config.yaml
num_hidden_layers: 12
hidden_size: 384
n_experts: 24
experts_per_token: 2
d_expert: 192
d_shared_expert: 0
hidden_act: "squared_relu"
moe_layers: [1, 2, 3, 4, 5, 6, 7, 8, 9, 10, 11]
n_empty_slots: 3
router_score: "softmax"
normalize_top_k: false
routed_scale: 5.99
balance_loss: 0.00996
balance_bias: false
router_bias: true
init_std_router: 0.0144
lr_router: 0.000482
num_attention_heads: 4
num_key_value_heads: 4
head_dim: 96
vocab_size: 8192
norm: "rmsnorm"
norm_place: "pre"
norm_eps: 1e-06
positions: "rope"
rope_theta: 10000.0
rope_fraction: 1.0
qk_norm: true
attn_scale: 0.141
tie_word_embeddings: false
parallel_block: false
extras: ["capped logits"]
init: "uniform"
init_std_qkv: 0.0222
init_std_o: 0.0222
init_std_up: 0.0222
init_std_down: 0.0
optimizer: "adamw"
learning_rate: 0.00144
beta1: 0.9
beta2: 0.98
weight_decay: 0.15
lr_head: 0.00451
warmup_steps: 319
schedule: "cos"
final_lr_fraction: 0.0
batch_tokens: 65536
max_seq_len: 1024
doc_mask: false
train_tokens: 292600000
max_steps: 4465
dataset: "wikipedia_en"
Below are experts of layer 3 (counted from 0) of a mixture-of-experts language model. Rows are named router (the router's row for the expert), up (a neuron's input weights, with its number) and show model dimensions 64-127. Each number is 500 + 40 x the weight over its row's rms, rounded and kept within 0 to 999. Numbers have three digits each.
Before each expert's rows: "gets" lists some tokens that make up at least twice as much of what it gets as of all text; "mostly gets" lists some tokens that are sent to it at least half of the time. This comes from a sample of Wikipedia text that the model never trained on. Tokens count by the router's weight.

# expert 3
gets: "\n", "ed", " had", " used", "ie", "r"
mostly gets: "ie", " get", " According", " directed", "According", " did"
router:495477521519474476510496482460511494481588427406560525450460444516460513545460508531497545517573492551462484468574566464503458543487506540540537536486411548505556492471484535484506524478486481
up0:477529540516474517480489536553417445434509502464561522498526483481462495514500465531473553571457493506631495474520494469475630539467412516478495484570450420467517500555481573485508521580567473
up1:533598499467505484501566511510508487464479479431535458442476499479512525517483538526482521460445511548527461497548534472507461477516507481456453536512474504555527535462561501441443557522545508
up2:518532509454573473485504519532490473551461463517513559506502381462514517499549553550546514485541442513549514489497495517523481463537517464496538427505489505516479454395506468456501486538527426
up3:495530508552446553506466547550480431506564577476508425503461415549422572506564500518462484462549477538431483584480528496564498478531480547501571482555410528561501568426462516480488542521530463
up4:393500520448502497531534534537511548502547468446510493531504477587553459492533493520523497503464527561575569508492403544539539492550411538524547504534496468413484519513463518535514451501641478
up5:503495521446542487485423561494548507467541578458549470482539546495467546458551518450564534441526472472421535471543530540497559452504437457536521548494466488548478551515449450495469533591474520
up6:482476411463492501487497499521512508528540427455528504447546498513579485472574425476477517547477452482510559445430517466490561519544494569485518562556523406477433515469520456519518519494506499
up7:421518531484450536504513531420490521439463463389486552525525462510491574495513487514600432510481480491543544507442552449508459499476479482454461517523578466449502513485494483449472521526492513
up8:547499543472401513543508472445459546472512531504475534518405412452584552534511425563587471534549495504507522525533491497531487559569520497470458512464527405462463464452463515494469475512499461
up9:442485519525458496471517485543443512492474516490509470532495436504539466474429460479496457517464459552469568529484504485488514476482501510438438504469473459470531534481532432537522514532555451
up10:463505483455537479481487479498494521514523505523433548494553482399511520478488456487528522548489521531478529515476506499427576559529479500503526531562485540445528490502468503467510562482448528
up11:497519495509470472551494494576485524553522476513454561477431512466546489501534477518482509543547554464531506529494511598525539524543489527471499433437495522546468545517477516460536471539514426
up12:564476589482482468558446430527535487480522460554517461464502482573478502491460480553543447424508490554520518490474554520508496513537470449472532518480453545532503521481554511454494454465500563
up13:511523560498532459558493436566538502502496476462475518472521579508567488475574496457510467521527445495538453464519476448617485535504522557531449490566367571422441481494582471493499483492495516
up14:471482461487518551539528479505507483423423510526453495527541495455431453540582540498474457425476442496483534508497550485505542502583478505489449470480538513503475401526495521558572572570528521
up15:498468514504477461573438450466523465503475402445494464461529484445498503558478542509553477480606490574483490492545511480524514503555531522527475519476503520569503480431551507582488524521503477
up16:463475516506546597474469558510525456457475444441461517500498507531511539440508493537498509528445537587496465504484592460496480489515484457527404485569573479448538492484589517420529495478557517
up17:528534580477500470467447509528543523489505500488427484491542489530454525477544490553522519535511478501487512455504524480546488459575483541502499534604432451499489488556582495449547506507586486
up18:471533490445463471491471442514503486474506461418519422517518568477484497582527467482492499430491485511516460496446494486456517445597465494403498481413537503437529529468540521501453446504549486
up19:484589545527531511475535477516544470416530461494451430561483483532514564405524474525494464592448482505484522466486460536486497471565435528528518530496437525550511441530549492523493519457523486
up20:537479517417518559499479506513506454462521471466486468528513502536507525530542480504484500470437459495539485554494538413520466492538536525449500473497412492491545437513601516479515552485561576
up21:557439539436455509548427434448463477521508471493538434506519515493505570453474538443580555482506521564454522556510453518484508569496452490499477434439516478490529505558490448480525510533492537

# expert 19
gets: "\n", "s", "==", " ==", "'", "es"
mostly gets: " ==", "whose", "\n", "s", " Poland", " Polish"
router:515500472572477427482512452469523499492406519508520449448516568478490432499430516458464512598492507458482555462488459553433439539512507515535547559427554554431489476509463521451568462511474523
up0:452549485533478464501500510578480526473440496548433471521528445473519474520564478512526483490519569514467442494519476454487484533553541488558498489497431544521470506491568541501562496501500464
up1:516527469517530546512471515492534400491464526482497498491517448499501558497512533494593498522623464578462528564514605514583492528523562479485531512419562572523599456411486520463552452500469531
up2:484585494494521413497476506496553515470558575469521462480593523549513474514516496471532470486535467507522502476493541432476461496599508480485477519491500452477539486493495540496542489485525485
up3:502458532478459517564466447449425545459430532481489485532495531523509462466497494536492524474499496496542483502500524412594485479517478417559518530424490460526460501521445546573495441472502521
up4:480530464432495487532547441561452468467471503440450491549495496509498523524548515533547524504488494539466426518489475439519520449498488584511471487449426526521487402481484454508466547508615468
up5:446452494499475500464467448457510538495483565478543573540543472493447542508534484498514577456499504473466640495462544513507533482511509492513482460521483526553508535471530521525520494488509527
up6:517525514509466555496436422450492492504455503339456592613563517485519479448565420524474462542483523539541475443470471473514547521472502529519536577512616514510510485470498522567536491526425544
up7:561560490483563548486450531573494501455417560490537482533491514554503560502463441495561511506436474510481540504512488508505594546508506518556467529480599459455485473512485468558602459489514536
up8:520484481433475532494557553482476499434544579520492494583476507431417508525516556498443534506446560504502504492508535524532502429492387491517493499441492517479484469494513497505435499535436461
up9:455569496522497483499484488537520510439518557488407518518575503497541548462487516574543415546523474579556434543464525412533503545503471437515562512442457507496455531486500519426535515523562468
up10:481530519555468524481538481483505569430519582514452504523537465457548532472520506506493564567488503533480555587471471520414483565612479493507479511502451501468533533509488490515482537564506417
up11:535546492557512498473540484452519508500459599508519444522466466463530541512609476442572554524461533481467497442502457426506497500588543465502469494487508467506557491512554524470548498449509503
up12:508490550483458570498471538434493519484527490497486533462514501482525502536471544482570523439624527484454525492488569519524518484556442493491494501487518536498495506492547513464495518511568527
up13:530489475495483529421602480516610457384443551502514458482468551538448514401479550546550401544505528581465448531526503486442487502586528405528472503499500523518550484546474548523523516549516532
up14:532495441494501476436549508534505473467474479425449517544555508543532531453554430573578562480512538540491500533432571429510530458537479475534487531506544498538522581523472502498516481513616496
up15:458534512509553551482542567474543472399506449449455537501524493459497552501542494543515373469460509497500467483481535481568486512523491524458488474563393475480436402478525539437523540501520447
up16:545535509501534516504463482507536453497476485465511497535514524529532522479504516471477503509546476414470494492501463476572457482490478441513452530470516444499461481501449471578523450564498560
up17:487573493479493472565545530519459523530507510472524500609515527439491548487532540532453431580452439461511492540493489480547475611518555539456543440482517513491478479603539382461526520515489485
up18:510576562495514505484561562468550518398473462503483459462534505518483581562582523434501498423467476517412517513427456440533497505586518487515477475463481537541554572452525469502542463500514469
up19:541514448492517527558490461466488526532455555510497557487455409539479471477545523500523483434509542591482537498466498457505526596494473519553464374489520523481492482483536515400477550530498433
up20:534549560471475411535500534520460550484422546459501490525486498472503494508495564532486433396577563565536521472563509537541506525546539531529484526565417501485379512500447480578498544532539401
up21:387561577486501441519497497522490505459507518467460489463538522490492482493490451475477496538479535488524504515464524556485526573495466497480491529531492570549605481469468520438523537485465558

# expert 21
gets: "0", "3", "5", "6", "7", "4"
mostly gets: " Lo", "ly", " Sha", "pur", " very", " Ya"
router:550493539501571401532492454538449490547524488584438464538512470494507548480526550453508503501497535441485539491522442431433550457501557506481591541551548485541413520476478446552464496542456527
up0:478475497482486492507456528520522407504477441480432492456532523449506491500548449539533425466511484500505483461589501522490480506548506504481496502543414527517507463484541502415472506489551523
up1:512532565528520460536534515454491445469537468516525495533471445542426519455450542456543506368545565477523501527543465503508469454495447507467467505508464435464486419512490488494530544541502495
up2:536495575567541440470400548523483465524481519449521489424419466497417520536526487496542437576492524515454438512521556498520479457479473506454469511540434521516508464440545462539589519496501472
up3:511469597528509521497568536529538478501490511506543489448482417526417492442508519452522530446461485535551524465522446421573508509479511471548450520435515476491469551516587497519480470539485465
up4:487504486544487367471563573439502536553597558466474460537505462505486535466593481453525496492524414477540481532497553500524438428578528460453460518511430542557530509512489465510515494524476494
up5:528482485490492520504504495379511565456491463478486529569479492531562524468581478477479514499519444452482503550468520525490461457484511527508427478512539569459565475489496544490460550462489561
up6:496438552406488456509485530505472498490509545504479456535450447533501543467534554462519491445516424519565502477591533472482508480473514473550455533480518569485533532503481467532458483507527472
up7:494519465466526538500554528523528507447520479521576454551455498567554486555502495493470512518392515504559478535460464521467538486486474483509491549510536443489483474552512522467449531521437501
up8:476517498516492504492535599509473418512435507449546487510532573475556525499529447539514455512430463465530512500549522476504506542520542463484477541526517528566539487511536538473479540512481519
up9:508452507503504538479522455538505515553494569499465505508500505483539496489466480520489463498500516475512481458466546410540480465597508481513422521531526482520428499534484516520540491502473573
up10:514502480533532502459496513493545488413515497461488474544493499483511395471627508459556508523572461501493493473512459549502574465480561509443478588502458511551475507510497516556421529435495445
up11:523534501481420541437432463516532456513460544479514565509509497533500516413484519546546482405576506488538481455494524507450434491539414523548515483509485601591495453461473540522523445469535442
up12:514478522467530544514526525496457449421556485471483549532462516518510497501546480582489459498527527405559489541458519478505550583460485495541520549578511479500487425521483503531486424520528479
up13:416511457480552507526473491509513526498530482423506500578538472515503511502460569548511525567498539474494507433524542439519509496525511479454474556451559468534436490491478518539545527479491529
up14:532557484507523428497436514536506496487566517501500528475569495413493524480540494509550479464507495513475420521506517498486527539513472514486521534447552535516499485421447500475531520481507548
up15:428483523504524486502566507488557527518526456541472522595535423437564583470500489442529456460575561490464472548536454457525500498498505463482495480540545426517456481475507507460531506494489505
up16:422477525523519543478481615497480497473508514519505512567523513509449493488626527503456547449525515495477464492495472593532465530443525467428518493493478481548414502546567535495461527473487492
up17:626563475510573518587485553459453502468482534572448532486552472499570527585474437511518520507438430530516477519498426543525572572508525543493470550510526479475492451523532488519470424546483527
up18:481532520492500540559512491455472512511589544461488556592515530536499534437461518486513497464520533499465540479419547455416503478499483493507519524498513556550480544428417542518511490524552550
up19:517508548510483486504515479527566444466455511498484508457493468425501423533530468525482467485572488563494546447491531573536633471598467485514513450551491486515534482502496471529514554513459445
up20:538535546545545513533560473477552541495483531455474507489456506525521514463465450483527456509580501499497496534435539466483615437454557480506464511568535461506547562481463449494499499566476543
up21:522512503485537485491520609527539534465464500473567493515530487523482474533465533539444461532496460516519439527497550478536493487551482430530527544552459526455464477494563491483479546592507554

# expert 0
gets: "9", " on", "In", " I", "|", " In"
mostly gets: " George", " Date", " Mark", " Sal", " Succeed", " Rank"
router:471460600466482539487533546466494518487493487483537440499468444571512501508519471562486496419512512498533475520489492453468513474472544427443477522481513480518498503529447468420471482518445559
up0:526537546513495475488510511516560544454471490375451498484451507428407512529528465543426495485476419512533484457499503505507506526490415489478543517481473488564476527464585489518545477580590456
up1:444559524438461536505516469550580492438470489428569530527537481523458522475486528555550440448539419530542479449520505494515493443494515473463492524559531496520534524521517479575521540561552477
up2:478554527515414490569537498514451413470510566491550525477471513512476498582508461613527469447472520512545437502450476552544535525491551493478483470469503460564549492485509456536418521525462508
up3:473522588512489505508494458459518464522473488453523509491454465495492522499534502626521499540529439491535477452422569444542455493459496539462520494493481472520531433482549426442527517532509533
up4:514558559474485525491515535438481506518518509460549520446572440461552536485533453456551515521493512561613455447495551416493475487514467520478431517436461542509521469415618524494546520510551522
up5:465597535471558486487518511468546518443512562563521515473475445497481541401518443520548503513396425483565501452537460528436525530518439480508513453437488501484472433422502526474461415473481495
up6:449496588468483459456470482492521509402482528500473471496507438513455530520552470501579480511536443499583498502478530559465544486521486509477521545494509437500445552487547508461465559424538512
up7:543543518459528512475520494535486473495459520535531516535520527483509492469455493518467488592459505498553560548461527549525484464496504486601550540433535473435514526537465585505507515537425543
up8:466560561468557485517466547437535475519463533478516510502479508537473476528558463548494521389500520423510492471477498560550527488455487463508508536555502495492508543462445464476503552488451475
up9:394517532477486447483541510442522441423517430461495468535501496486512525503506499565477525439547437592536488435530544567501483459481431518536506558439480518467493515500566539479518540515510558
up10:470506493403464555514551465458516486432441459436427490493458460582465503426523516580546467553418464572482527492476546500521524490526515465547472503481409480540543539510461426441520473517512497
up11:492494527434472507524476461487554527495442525518524496501453550444469510481522516470513492427523575422472593513414522454457479535485483455512521494489478483488500509516497531415473527486516427
up12:434470559455530424465497493565525430479447512468419484433427393522514471516525453457463586480476474585486501436503492431480487500564534526519475515545456450506482551486502445453550518564463497
up13:513521504462562406479477590544509531435467517423440449473552522484546548478496529472485483454502457553573466477493509495468583494529455584434458467506526486470523432498464495488518491492480500
up14:492497536433559458497564482484521511465488513467477542514496485514500494503572412546526450467498539505501467492478500445502498499532504447504487524542411527455575428471452507434473482469578515
up15:470512532468517454493460510427575487515478462450537514428499551485510523560498444536498493567502522480527464463555528477543537475489470515478504461510446534508529563500521571498477522553521447
up16:440592502543443462499474522411586521423507531476534463477515513523512515524543564529458530526472439592460503523458481506561533519491509482480494520583466527525483569455554488583524527528438517
up17:490516506490521497447522519466531494454496467534481477475482486464430493452587473509529546433490493521530538552538479548468457464543458576446520526517491541496458514472454515555481522474488588
up18:477527531485545491476464546522468533414469578522534469447531461445539466460474450499503567507509499580566517542483539530493475477619398573554468508477442544517467488527506571424460515509499536
up19:526561544453540433549444476469502483508503459533475621516472503474421483490477489424443543579576508575550538505536502524496518526500540546592546491370499507461473538404441542455489481513510452
up20:509506404510463509552467530432510472514475459490512554506545525545476526493476456551569489531531571500535452521459456533504412479512520465544545492490558534507457581441476506533592524482475445
up21:521505581480480540474518425429516477506523518489523473471426481495551482463474464456527492402422488457516553546519489548476524532473485501507527396503524528596543559434491482460525492519512502

# expert 2
gets: " in", " by", " from", " for", " as", " with"
mostly gets: " by", " from", " at", " for", " with", " between"
router:474450504529446468472472536502556448529512447497514435538462538497477475488536441450455476580553465544536478534442464514422456473512552521484570469569547502453509547498489525559554502493463541
up0:551531514530518556558559522464541456568516531481446515581472441540502486389556457559480493460515537487485494550459551549549526530480433503467478469524558488505530481491516458536526538487486460
up1:518520527434484542501488505491525531476455515457546553561475487528447500430468532493567551521458505465511492514399472544535480521521462508504511512505509463468533495511542457476530479505500469
up2:484540489538517483513560504476503479497549508604496425534510549523504412487544610534438479459484508431491539571496503489481538488465465418493567570460462537490482465472527491437508437530534507
up3:476471482464457561463492541465522555446509511484503491506526503464488449426544502443491483559474505535513502554492557568481560490503521467504576516502458530534457520544490483456525573510501532
up4:447495562496494518486547505487382551562483471490473479496472500568560556560498495523538513494536447447514530537460528516441492552577437551503493483482530526521489524554518493510537521523519463
up5:528520438489464478483494416474525504528493425440509555562492463485484573419525502536482464469550472560483496492486552519592549531513493520559492521485497572473451441452483499530530455432477552
up6:514531428433584507510490501469538495459604477546470410450526404466459472522493446523472486501535386528554489532512509504487422483480517401482529504441444521549524416464464554548474521475499547
up7:426494549562510527445515508540509509498461485499525466466496462504497449464535422551469467533484470495495519547431449471415522463511449494536495526484457488542553479557578492553602509516501516
up8:523511515472437531554502507471503431477550518469526482502488467485505449499479562537446441440616449542493506483529482500504538516601439524514412440447550496514478573537470544448485496508498415
up9:454535513479469502518466471429492566478473451486476486430463483504508441492511550533522485469487518514464469565482468521474468479578487480563451465528465496533549505512505493551491554505547467
up10:540536473479555452560525476515529500499472457501422457467552367461528494528507533577510469557548448567565520493509500521530438444538551522522523526518465553543476497430464562531426545519514513
up11:506513541484551476586556470532554454478588487435494461493466446544481478554539542498488452567495462512526475513521582554480527578505461439500572478524457457572439446516499434566410524450494531
up12:514513467466514495564534565607461532515451485556464485495492516533515389492505447531503488496417529530525498549526494516529542542503448479493473531454504454564459521440465527481431490542567452
up13:534532479495498500548451480401561532505511505461541474433427472474522454536574526487510480455468522520451517557504493501478437433621511525517446462555424541601516521439510507518499579528545477
up14:493506497544474518527465502532374471495367551524483508452488484537493554517436437564505484560422431490586547524503533489473487457477482521500455502480559489428536514522473451475506512556501480
up15:516476558517475441520517511455536391460562524536466483526497509463505532476579480536520530537548519521568477567513596476564559485514534498424449508518466504520502513486476475510553522434531537
up16:472520489448500437523548499459445557441547448490526505370550483438470441508499503514546464578552459474564501470482515513507510502517501494477535518529498482474484479470513492537407589437537493
up17:405512418503600496519500525553502495514568469421494441481509496500469394566515505549486525499506444527507498495510538476585503450489575565478509505573471531524508452454570487438505492493474496
up18:516485461509565385486489497560514489519532506495511476479487417512595484511611495538475515513500495473506488453456464518532409565563515458481525514457415475520494554478513386549493510475446556
up19:431497541561533447497448522556575420508510498472494450485453521523523481492527514551561436597517463558432479515480464430514421557483510498408480492534494483505516527487542481500508474513485454
up20:499516500462484488536504455501534557465452520570498468544533447486419451524545488434514532492587480507448534449554473597464475503473462464491518429477501505533439446511490581499428530473510479
up21:532570520477523483491503462500459558538481519402511557473555425498530474581525509493447456543485544525530508514566546392479507563449513469511472508481540470465518450424558455502437462506456472

# expert 9
gets: "ed", "\"", "ing", "d", " called", " named"
mostly gets: "\",", " named", " took", " called", " title", " used"
router:532521483447585536500508502556451549557498497437494589505531488457542489514512465561525523428416546464529493449519533585521556403475465438597469477568558480533488498505452486507450470467485475
up0:493521557502534473529482512495514519502510461423503444476538513505487494439555494541516479466446501498517481478485480489395516468508501515499542517529482532492537479461550479515555473474557417
up1:423500499543485497503484534461490499456566519525486496536460456569470449515531433526536501468465492491503481498539472533494530488519472540450566518477527516522495466401491532466507524558541479
up2:458499452546569524493582489472471481516433513484490525491520540462502442519569514573493511525520527451450476489452502490505511442548483506502518519542502439487557488444536504577515456502462507
up3:497490563454509559554502552486468546470477504451467488527486432562542538443533468508488495467438479522519514484410507447463484452463466529485458501490480510513496562538533499447494538462616523
up4:470508451528467539513467503517495531571502530465493527621542541564474505469508450537422468507503582509549530441484517476443535468493491482530477522496569438524552541453493495474631462514480568
up5:487534494518547487435495539552505516519555546516472533489507494489490450479553489499524510427501505442483523577524514564493491474518520527515458467541441522496444498461413475450507486490550584
up6:527544498555550551492526502475500484501477497436454485419525540554443551549458549488486554487485407456536474509529510420517515506464473543456461489430520516498503413446559516459497438517478479
up7:524499461559444447491415459511467513458523498526546510610529535492513537474489422467488496410411569421443490491484493509526510496491456506542444517468511540489488456549515501482499548491533544
up8:556496473465576435518552497486469528470483484444542526538487508474459504546628438556521447462506502526558503446565536550488429462452429516536525570515523515474472487474527459507485534530460497
up9:456522544445527424513490547547469537514484483448435490542465491432482499487510448546494530516513498530466559461393539498476432490466524470545530501502489462522554484518482523447477543492536540
up10:524554522499495543549452566429499557499473534511430552496499465515473578487634503508527482515462490516511503480525566520482521533472506450413449564416585521473419504548539484491560571480430473
up11:483507522452530487497459577461485446489433546459505514467528468496476588474569468517556553424540492494494479510448559476516459537542454553435429537506477572442505500426532502412544534519533530
up12:531447478431464469510540525468460450479465524576438493509532465443495506444493471510461549427504466509455540469461555565519488514559509486544415452457556532482504408506514400518484530538485559
up13:519450523586417528433503621469523514493502542481593435479479485557502471436488497462544528510547532533491504522433445503379492503574454500515503508509495508534546528485476541467471474573505491
up14:529488477491491430477553480518509530485452468554436638536580477461502467479583484431594461504494493451461536497508541530496523533492539428455402545473542506420447495561508490518541466515470556
up15:502502568525520473512563425449495488536495445516518501562471498458462557494442500478526410513505546502533493455496477492538503445461527507504580490489447559525486533437465535496484468426500489
up16:559549475506505469505536496538517490531470468534548543571547493526558551463475438468511489503505458534591489457552523518553508527472559474471465490462449540500504474470529551533543439509488485
up17:471566518442537417580535452532514459543493440451499495474533506540407492460500511481559535508480460486560536497470549456454465465529467536420464534544530538452504480491488465549517524483473588
up18:529519535439501467473452433493534497492520543434446574491524480558504562470488534512521549485535473508494511500512537497415402463575442450532534469522500531519487569451473541479478526406568482
up19:518574518481528478533552557513472527452507481451506531483526477571559489477538543423481492513472464498478510549446441506481521570475437498511415553523547450488465463582543506515458484549548496
up20:521612479466578482515475486526486466453491497438451459487524461515497520530467496542490509480468512566565479552429503507499524509546515518507492520552482473448520509487509492483472435493507492
up21:512475440546534498459529529496393502493481460481519570547510478568481523505487455547491478445466534481600459503547456493550510457460454478561488462502487561548495504496507488462450499527518476

# expert 15
gets: " and", " he", " that", " as", " which", " it"
mostly gets: " and", " that", " he", " He", " but", " it"
router:539446539494471473470432512504463413460457446560488478514493551452564466492514524445480497560448523494572519530535456482519534490493530455475412459561511532465507458477494502473528556478426543
up0:518453491553474480483527546519511469485558529458495516424566552524522471519422513527566526492486502513553496492511520576597534480428433516527494521448542391463451453557427441493474464493504480
up1:560463532506422516529466534484432537488412498504513540520465478531536544459480482492511502579430533480548437447506489429522593564523397605533460482494493533495495514579552457554564485559486557
up2:465487518523456467501494470422490506556485454466468536496510461583480557543477507564494458516530522519557473505499469469505485581502518518514535456457564528457483509427429486433612490477506478
up3:505464430541498412481445556480482519549481579485504529446534532484526565507462526499532491502423517539571516515503469422511501489471458558558426437474545545477503549551471521543545474592456513
up4:529514411484481478500555480528513518525514507532481501536491524569535526435594445439577569477452609444440583465389500479519519479575479461578454523496437515487489489499510559490588507536484460
up5:448549562464579487512509546468523522464507511462526471528499454521496533519529535567536519520432475506485551408496482437546484470498494485510482535495510465482483406571507505462568501537535501
up6:511466542457507546512492521416481529435437496559455495494464525492519473514617473491504427447473486501478589486552480518454519493556410425487521477562488508436491493488527454473466534527529450
up7:493537444472553454465577537535549515523541473544456539510515440536560529493505505551513547422540422507566519599546494545503488477591413482463529520517556440500443513508472465492528522559496443
up8:508484561531447518575413416472458527478531567537465503477478524476512500533455584493539516520531539424500542500530445481536513553472545570575580484411528371434438502489557450581547507495461502
up9:455475450520528474448496546480483472534467426525490526530470480526485513552489468545517487497490502434545441422507466488542545509504464544535476512481496467453484542456569444546534519512559513
up10:513515539522482519502470509509508526499493569414544469510457527523446562523481489481550471459499512549445483512504510450621575455510519547551530482473500487519494586480555500524527538515460490
up11:543534617470542536544501516528466458537475564524554523520511521510501510490524482508506523518402444509580530448453440461489551500469448509582432525529484484480506524503573459487522534563532532
up12:521564522433434502508478481571449520451416497529435479560492498467550465508530542477565529497445509519495509493498503453433541486470451602592500536495502466491511508541501557437531487515497493
up13:544542515532467553528599524449521455449572512492484481525440487524559490519469481487509494539481505556497472564485557499519596535529494498428467517479485537520480602555498437470451537561518539
up14:568531524505527493566543450516467470460443541493416512576505559518533551510516504576488454435488494413507518461480467458527491533485498478495492536425505464486420496513503522530498493585497554
up15:536497473503556460472534535448501531517475524457502579494495470457534541490454443572486521471510549582540466482497481371521463499523432552522452470477481515425540482557523478524548466522485491
up16:516540505510481486505473502445516502545494481493477447502470434494510504468512511445554487539578524521524375501498498493512461566506530477499538507439420535516494506485390551454529494541452532
up17:514513527503492405508592510483542477436445464490509493506450437538535504541491502409536481513485444420445492481541559494508450488499433540474483491457551423513539506504548477477558481490484419
up18:546541539548438435442432509452538462551496569459492489476502503491513474467548538459530519498537492521468439524529488519553433475532542470467534474410467536572462536507427504473482529509489470
up19:551561532513477404447460547452610472498474472473461479488547431499465497510484510482577479553550458554497433467514516522570456522537531436492554416473454534537552471528439477530518498532470415
up20:452546549520536451503553530545513507519556587436508547479531507536436517499575515565534502493477479572459565459532524502633540468493530473430497617511481582501482488500517485504586463466493557
up21:595514489467497463494457487493501516507409541555464492502603473486518509407525442456561521482525506600480574499559489456493578557525543551601507499466500492513451459488506538490488468530458488

# expert 14
gets: "0", "8", "4", "3", "7", "5"
mostly gets: "ura", " States", "AF", " Empire", "BC", "berg"
router:458475496566512551559553481497520489478512462513448489521459481543477501554451469532497446494492462471453584507511564526476517505487476481538537490497477443492457483562476531558540557510606510
up0:548468441510539485497485472447525458512549545487465481507492467537462556472474517540536528425505485528508475451492499491536470510446440478496529493451534493505482563575522527611483510557528486
up1:537500461513548464539526524540584449429525496430575480534504454491516532558559525526425549517443438531550503509558473527488505444462485508482528567556443510515503500506573456516471482548538559
up2:563489545553479457566558597531542560481508509499457513527488471498533499577498442536517460549521555544522553554502514484449573558494489545444497480582515508510503565481522487452450509465491507
up3:499531500447494520500563502528419502394556498499413450476494486491487555462448501555557511548458448543426545477564517511483519485488492515578429474523464553479480526543482523535490532550523532
up4:495484518542510502507484449516456492449474506523456451515534439536438471528456494556543484476536451450443461552441535482513547519490397511537427528495504470504514504507545550459564492425533537
up5:453474472521591522448593501489477510448493541533476449447515496528476549472547530497461452499524505467578503459476504463478462475499464483551515489481438461575459509478507509465546475530511522
up6:579465472489473453564478479498531416607523533431544505506526453457537482576459510535513417480530479562484529506542542482498523546445532483504476467440541468491506505503448479523495430513479503
up7:522561544504552429513481545507560448529479495493483476497473503490439454566434511448499507504472531484447524517460598485493569532468440516468500502538529488429506514463527482521585521538521537
up8:499545439464477530505549438522462478516492450452390546446489469479421538551518470536509477496486514498462542503503593482536489448506466557486518515465430487444460499494581554498503525467565515
up9:498493533482510470523527518504464495557539530511488464543484486463545574500511490493436479405520502430462542498514503522487557412503523490504554512507473541571584569480451514463564572545566450
up10:574504537526534486513489521597511443519471520437538498435537512568570463485526482478490508529427415449538404570493520500547440549506509526480427537502452563413559518453493472474481449513505509
up11:521547480509452494519427511495470509457462542485543528415514523443479588498523467531497594501487540536497558477587501475470511480455438487504552515497544530529498466498542500530504548494483459
up12:494487518525552496496521511468508449388485483464450437462511522533415576513519534509517508454485478447554507449558522489479476509553485461516474567553435570526583513524525522447527556487558464
up13:478494448551413509555483509485529534443509559405532496538491552555513504529479432485547508489517517480470547395462558513537526530471415485531496514507499444432455572522553473462519522553510527
up14:512480509523515460549504494562497512555500560538474544526501501568583518561465486541510532430389459530476501583401503542504570605517589467476458520448537548450464550535609502533500510552446447
up15:427523500497497468450537477497466496490526480539482459517498569536496490480558489459486478516547482478461499585507481517457423502573514428513493532587446478539513580453456473478519528488591519
up16:520485432498444457465554503609466510564467521470548477480548492506510509498476450580459484575431525493542433535548504471497549492537480506467474542503500518484487591468495522474495424556437465
up17:458455554508467515496534470661433445564451530483470540541455487497425477500534571459469446491495459501531562453419446491505505514582480527510502519508447472441520460536461454537533456499498527
up18:504509412475498497480522505478496473514484492446490478527523506509420536517528495608505458526550428494458489446507435504473509560468467540491539465532503526449476567502529487592557489492515467
up19:480549529464501517539530559534443539488482552466527497527499541533451545472527533509522488439458453511457495490573518505590593517499462467540526498513478503484518480531506507508546436508479451
up20:469532483544553451504513538496503549509511487553513504484550483511520483535501464432520450506495559505497578571516567470480468518560502533490457522511490509487533515497464519504507518556546494
up21:502563478577489529547529492506520481514540519496472543486500527479494488462531478577478514426500513529501533475468467554475470467507494468597450495525478490523471524493453496557488480475524603